python train.py --num_hidden_layers=8 --experts_per_token=1 --d_expert=416 --d_shared_expert=0 --hidden_act="swiglu" --normalize_top_k=false --balance_loss=0.0176 --balance_bias=false --init_std_router=0.0199 --norm="rmsnorm" --tie_word_embeddings=false --optimizer="soap_variant" --batch_tokens=131072 --max_seq_len=512 --max_steps=4114
Below are experts of layer 2 (counted from 0) of a mixture-of-experts language model. Rows are named router (the router's row for the expert), gate (a neuron's input weights, with its number), up (a neuron's input weights, with its number) and show model dimensions 0-191. Each number is 500 + 40 x the weight over its row's rms, rounded and kept within 0 to 999. Numbers have three digits each.
Before each expert's rows: "gets" lists some tokens that make up at least twice as much of what it gets as of all text; "mostly gets" lists some tokens that are sent to it at least half of the time. This comes from a sample of Wikipedia text that the model never trained on. Tokens count by the router's weight.

# expert 11
gets: "-", "e", "L", "ed", "w", "O"
mostly gets: "iji", "elt", "ema", "obe", "Te", "ames"
router:548493520522472545482491522508566531544503474524567467422479528565497483501546477503526499488583557442526507528495521459525569410484540486518530524525538469526472539537537561501520497428457477451441500537496479427546486452505531484475511527490457442553435519552523505394490500545474500570576489479547530557484548483480412476485451374497539467454495498493513481541563553469476451538479450481486443564497517484552505484492456586527528512491499512498548482497541457475437512477446550414444502493471501503459546496474509565503543577409506578517528492479570463513480501535533531450
gate4:482555536506469561458475482435477465492487574463590495476484480534520507498498497515529524529513451501559528436428520546526556490483528593478482500482489509503523486483528467516537497449465526474495468401586497506567525519495441475511484488463467542495498501508570481510472559475492485502565540438552463558579461470527435516537553475603467517452470442507522576481459558511517500549471526503519513438521467486495459478496406546514562553484440501451464486518443467468480565543485501446558491530490534524444508483495422554479569508566465490511535449429474496553504433404466486428
up4:577532551488517467560502521521464472491439553468470520527553499513527518433552504508504521475475452520541486467453353502588483496475522525515521432439460534440486484437585516444510527518495578539467506435559551560487472515530551477541522541558509463470561474475570507535513569501559495501483519448488484523530544436522484470459541540556445473431497484476513502490506489579480473538501612568464450515550513522523482485564424473517530536496443521527497460447534493435416531507470504479502505506485479482508520518493461487471546531510511500562502558472538465556506512484498479379
gate5:508493436514560495454551525459519455532579483537447507483451480534494481449548462522434479424486482509504489561491494483518541461548550530520541503512518495458559473503525463496449490499442502572501504486549447514484479504442535518489561471501425523449496442512517521536478559465411524512573522453441487559495411471492490556572450555519588457574483492474469515510443538455477463488442485469528547515544504538572533438521475504567430479492480547463462476380442487521448464511518551455523475517545563551480546496513522468476427543472474516498495465465545493509567496430536502416
up5:518452456487481447525438550528462501557432492535525488467524499425551472461530515509438528482515505526474481484475515466523543470530547527442564640490491469451531549478530550490540441506459471512508518476548448562469545513552540521526479557460488577429482540495505501459544452484491552517472508448476523461506477482477586511479455533510447478507434482513451504479524481499494589493462492573512529444574521445489439513511507499512413537518445534396511524476579492486446456539498528530542521543413459450576552459483529541538454511476541511511544532457506462528466466420457492556
gate6:506497464570475456558532527509529499479540535483556500455506510464491513584477477446512474515455523562514596466526533499466495550561536425518515477481509416503538476494514440568510469475546494485482528494591494523512550501458523496557436465452566482590531498503520408561531565521446564420461511525420554509485439534463522551456496456494538474499529409467467490590542510504512482482528521509565488601499593431601477472501467489506507488492469526514519551483456498415494480439462525514508493427503490474468494470529526442519509485491558437507521528520549491449510533513509506525
up6:447485480440441449517482444510495442474473540487524556469457445490520471540441556526516521498467458522497522497568537463508582525402493486436516508498517509524419521431496512521469535464449488464540469513435502550418513534580551485473476525502472572462536477360476476464452473501502506547460425478493501501477420515464526510451418570598531456554455516426407548454507557535509479445479492469509493504485466528447509512531540501559514466513462485457512486524522491498559488517531499409558447592508489482538489466475482525522443498461502491473541530490540487515468464457474537489
gate7:432473476474488532534443433463555462483511523487554480435474505553474510459515440475526548486555486525543500449571465582509510503477463528526486556487481484513517518489521534500480563563494536494568451536574500515446546493512444489574539425520460521477498454456409489521464558484421593420540565546515495465551504473538511515475486474485532525490500531472535495485453449483414488407519472489467428604532491509536498497471482541526556532458524445460521531497496540536521498542516549507555534442565516457518459440527539468582473504484478483475517544444563468433502505516545463579
up7:550528474508470475539534534468454515445525486504491487562461466468563527488438556449514503534501499506514518605477573478619536509482478527492490519460469536473539515459463461505459504520517486513514474454488480550445558515559554493513490458499460472482433540513511527565545442514527473559455495605477552398537523514583447470507524524481522448537541537514454430532465516488552522448485525509489484527441499482567459500493501531499500447461460509495445498498475460486477490447509541454500508539586545486441533523546502514461494444439528425501553446516380577403512559466505456478
gate8:419469435509528554484558548465492449513415496533552481505479520522448518474475505541509498483454501468540479501412559417494488507549510545564546493418488479520527474507455483494528485501465518440495544555493535552494494553485549510537602497517461508486570516549522478486476477485435482530529409484537487439534525526480369517456500548512501593590537553528511490534515466529563445481490444484502478538515561508511454466515503499438520499485448437422532454486465538400422543509445487515446478526493496491473451480452450479505490416522452491522501517478467510493507515447419484543
up8:510481449565512487553482478473572504492476531466468520458535534458544517547434538556494510472476472504494477532505490415515484378500489497488510480490472474539494442482492465537468433482476440452499477485514575447577454424425460440514467529500483537482516474460446495521436564541527560520565439471542437483431569519521489470434512492480495528527524559442546462494444500419551510570500509535508462613487526462550466437514442549493480474439493507471522486508496507527493530531510544502486453497515545488406517539428503471442523414454495593456507530502502506493441514476500486436

# expert 8
gets: "–", ":", ",", "-", " –", "/"
mostly gets: "–", " −", " /", " +", " –", " -"
router:429467530487486431522512454466562533570543481451499429440431515478579516521552514474532472575549497480464492522496483441461429513502496538503591517470460442485488458457501483439429540458439542472489486426567460512455517447587510522519566472515536566464575524531564565545484548473558467535524556469517477572516471488478537451486513554508523525492513553532540528526491502506492484512542471485560411519539488516462495460538482464470511519500505550549498525470432525548527478531410502502480460532523527560527515424530445490458496527589517520452529525515518535459502478473413533443
gate9:575501465445517449521536514438537484521562455526565441495467492509475473554545514451410558400544492482516485576491490490473511477467437481542528532519490507494496485583495489475489486551427543450493494499441476533544488454462502511427515500510563499521501519503530441555456529498513498483485498422495519541499557563458469445526493596500489457502471541502516497541452462433511493455484503464473438417490523492564475500432521480479541451486503474450486432513557522484511543490524567496516557459524441516518572505464547574429472436493409460528505495532432562500417514527553582528
up9:505479475523518523486542531531444532552503432463540500502480417556545520527529463560499461563442545456474465472544577555489427524549478520544478492516539507522471488478456498494439485537420508542503585535484489420530443477532486499560438436511531516526496526481495533519405447532436431486562510571482593501506445477493501419498514505495550534534518561561531522548457368522521490468503485506469479540511494456420493539546512491476503573483508562489541514481536523510518569491445466508518483499522411420445551582520457455496482491479528498499516471439519475489534527526480489546
gate10:572431544517455422450471426460532565458511527485499534499539517520575497479430549419452479467502486497477505463487536525522566516494395465476524459463472479494478508477518553488460466472512529540422539422494513426482496526472547473550576555435562504478492501500556478592454497485619557558548482483509492554449539454461441486488484455546508464477552554475572491499512522525497484480438536471476495487454495507513509522472464574510505528518484509498501469523471502499468499474560490498472570483503513511507513441548496430461398507469549506508430540479476411413532506524486551487
up10:537459498498465425483490439467462596503501490545460484533459560529506500558401498457511502475450489566469535546502540532437525518513469469471482496413508495494492529511442526519485555476518445503427479483545549494605555547527563446549579534522554468452509506547482396568494466533583510534553481437519500513454485533487510529508505499473516483495478499452519449555537545582486512513567490478501524441472489481456489543494419556431469532474540485428518483508520405527537545477565491482455464506492503515511579493522468510431489506538513520583481507498507457484458479557520578463
gate11:474516491448493541487537430475501421448493492526448559560513530516546502475482509509449514500473503465485471483480469521517477481509410520489514525495491532485571447503492484509572446519434487476494513507514520502493512588525533449554533493485458465490492499497452507556453549460417467522394532389464569500471517417562593491510478478454473517482529493554501471404473450550509443459626529500511555525512551481484455455554494459508479438466426511488428483467511512525509467560452504486498496546499451516459511531574435432444516525507512518414453473466485570513447460489488503467
up11:513503437512575515481495582499510482457490529490517389546496476439429483553505566510579514509536506463453509524465567427467514503476494501473464431561514521385451476494464571537392493454477502512480450510502494522465500469480559512555491492504475439441495481492589449510606503501527480469534490559503473477567486533514424517501484535516463520504539467532494423570504542424514467513415505431489453454544513514469528499420486497522486453513440496464564501545474477528524558506508526498539536496486523469537442503431552537500542458471521489530514521531450438499472506502443453565
gate12:585474530428543510503513499508498506499496529518506518426574475527500481451559429488536482465477547512503559513513460483466477560517476452515427488481484496488486468523507465493555468505490489463508543492584527450573490456511522522541494552382453481545451528539483486568545497477590486569451571450565534480518445564580534513450494486433541530534455572532523569552479502581536532530521484498501520492474453507504506474466486580514462551495522561473517461467501505449584572451537568458447472563496502505495507514525470536465524509488530486487489610471494468427539471529432497453
up12:475446485539416509481461478447451574494441474488512490563498479460500476554472523505537513530461493539605480479452462541490531517483525544451494500494494484481534550481536583515493517484533511554499453443505462498398478487500463556477519491557555540462579534427545545489496528501450499431530501535430529488430523458359467578544509502475464499519445538474516454436520535419430452443495553515470448509533534440489521492524474481485495495504500493510455530533539511563435501494452475496523520473555417536522499527430546446567549487533500527462545467517531479541491511514482460593
gate13:500471554508566380598459514553549444500500539460531559439462503436556505534520490539454527445509527528527486483481483528454535437560488482460516516444533564542547536528477474524473511485519515536481538564551504448448507458439478570533481500452494499467536516552487501468496536501476542566506532565474505466376481467521498572449526534500415508491484547541533537573540492492465525593492464512581511505483459567516563473450431495467535555508500569560518469459464503447537500470525472547449450516465461505506511499457522575544516465445503468427548474474502510502486470491489550513
up13:512508458519493549408588458412491523483471446461524440515543459559484516474515477469483447547524476487480455556533489505533444556401449497535552533565475489493495468456503508529468476553495482509488528454508472545470463507524532399531493533497542506519453452435502470558478429439507466459495434454519471545579528547469487445554502453509518476516541472487532493407481512496541470427561592501447490519501545464495419520537583543509428506489547452413523521499474499483506499550481488492558525574481477456495496508496463475475487490528503521587455526534560487545521516433539430472

# expert 5
gets: "=", " =", "ort", "si", "ble", "nce"
mostly gets: "=", "ept", "ired", "rupt", "cess", "uct"
router:520452516543472470511552517467461473445496517571497478570476490531458500513457455531429539501504488509514511502527585492509494458484472430538460559532449468605536550512489560521474516523451570479517466578524438518473529584416489518482466464452522467513578495474522414518496480505432476530508455499472489517557530525509511521506436455545456504466490478473456497440485434491504530506524473526443512509499459464428533491452595591422477500437410462438468498538546542441489411469540573486579491493461511499506446529488516450474508480418480502542485520552520447543496507468497480538
gate10:475422552509496491510486473468501530561455509509513459535460542516511560468466430482569542445423419505522505490503525435403501510483476421523517608504516463507516517499489490548502503559470501420405511470513480500517446575515521430491598561419562471560497515515525503502540427498521513553505543536507459507527541540475431439494495419503472452489480537500542498498545481499484518502493562536517476470606536492506514567505557569437553492485522515520503573472484537465496544485496520477539574499488474510504559448514509483531468446508468567475475441432560518475532485462455503440
up10:441418505479500554501526521487479594515498558524521525485478416514507482524522550504492504492536518507464507510485533456480498524406483505466521448451530516499471456481509475527473560534442545471544543492485511535511498469491543483442386391482412480520527497494516508538507489525502509521476434488489503534465473537466456528567400494454499506553471551485417518566568415524416493475503500508573505508539507537548489472429499532549418478459506533499552547479552523472399537482467495482454444477570560536515528497529493504520428455567460471488535485488431525475460581557501542471
gate11:523447445409490528486469497522513394494599502517484481487530547452555477536476420476562527524480562498549479477495481483506564561474503520514544506515507417541488524497489494531533508437512533504533443465495567571481489544442415548507502503443476495505539515478587515487482513475541539542453554498507450449470523499472473420490541520588553530507500507538482454475497523472514491466399427603528441486531519419436445487490501503438416534421516487549516493506488505544569425515563475496485452513454480500463504490527554476562514496519477491526472527579485526532454451529486488479
up11:574544470487543512506514488547510480540461469541492416555473515517534541517471474564555501479497511497488475497455435517527490486491522475543494528556484495459497548573523551579479441495548542496524462509517535463469528458492455527522511545448515495452495493512515455565520502474519471394511554520378469470439587481504522472532548527470424500496406505517476465508492473498559469513438550487467469557489379509506474470497513467542528517503534574526523573555515553481554490462473472528507507516516473516504554476431577524539527505491445503353449555528504461515541514566440474539
gate12:472450504446473415491566453505468488528504499494511436465510539454503488470516520538536499519518518471484484460568406588403460533510473533513490530473502498524513507562549521527500511523448469531497480562572436444545541456506451526500477502530465469575490431505502591482414524512510500550522466444479493437493451566525457526503431523401494582508523481487486495520496573522496494505528493518509547489522493538440496467420458474491526470476477457520584506559522507485463532410512466597479427530465417515531516449479578525578524532555453455472486478471508467496485459467499430503
up12:518482521525501511503507480474582483481449569522475490460507516479581551551448441507441441447471513449553478511508552542515460469452512536552506497462407496449522479462502553436568516452470479493490470516607532425573438544531521493555454494609514475469488548491465493518542506568452464465427510485555530511513513507568460410520485478468549495529499449449534467477536505507487457531485451500468450472481517497426515479554461493586478494546465500538538518478549468393468526465493520542463411443535531513447558483486448518517484517487531547472465484477477524529486600519527498486
gate13:470544545490460484486497458490495438528506558442524551516515476444461428493476465453496513509488486440529519518478588417522523571533395490413472531498471462476475520538489557497536520471562508470564539457546504449511533483550504526517523485545496568468487446513524577536537479609485492452418487510503564491509539520548482482556489500539519507432544500482531547478460518585523497548563538532560522490570438559442486556505475615400480538501447483472467528533530523502544516568524489555506486436510510486548512492496519510474478519486565472475508517500529523476592535471566480504
up13:494526456521531517511469496417531460494547502429499549503530485497449442527517473518463505503483514449535514534458550507528467502554450454481446498474560454486514497462522547503483440505513537444452573520572526476501468522508492534482481539519492514537471461508526508542558561522471542465476548542457498474554495510546416434474458554486433442443477482470549553440504481551569384532521524463514453414452430474468476509513510532448455467551493550512482496512504483490418603503494444516538483518533513580586491483521549440592441482523474462481541457457450456531568508504589515521
gate14:529499569521482496502500418476518532487465467525568558432480509533531473606430485495460426466513469518483546416442486458520432433465476506521542457508435492544546506458482451473540510435471423430523482443539538472507454497534526510450498454540528488498475494579527447513481531538541450501448508497442506478541496444481450495513484558595463525511495514452496529479432520513542509444549540426544525512568563539520490508508476484561487526455517527369464553519471493443498513512513485573529542445547534459481515533531480502446523535546467519479527502524518475454475540471608479471
up14:540477501470473468447554530465453562578505605435488546479526431493450426492456444532495482457524429475519475574430502520526570522499522463498483493588497489462448508463486482518502562416419545432475439498558420519466527480508540472560479477502513464572464513446509526492456466505584471427548536503503435477484512518466530515545496515535523506515454480489502506503521520521493416505509492423482503496496532521519473464498497541455507522492421515564511503495437463499481492519444474499517542535511455475451512527532410420532480531476477476565531500436502480452452569523392554488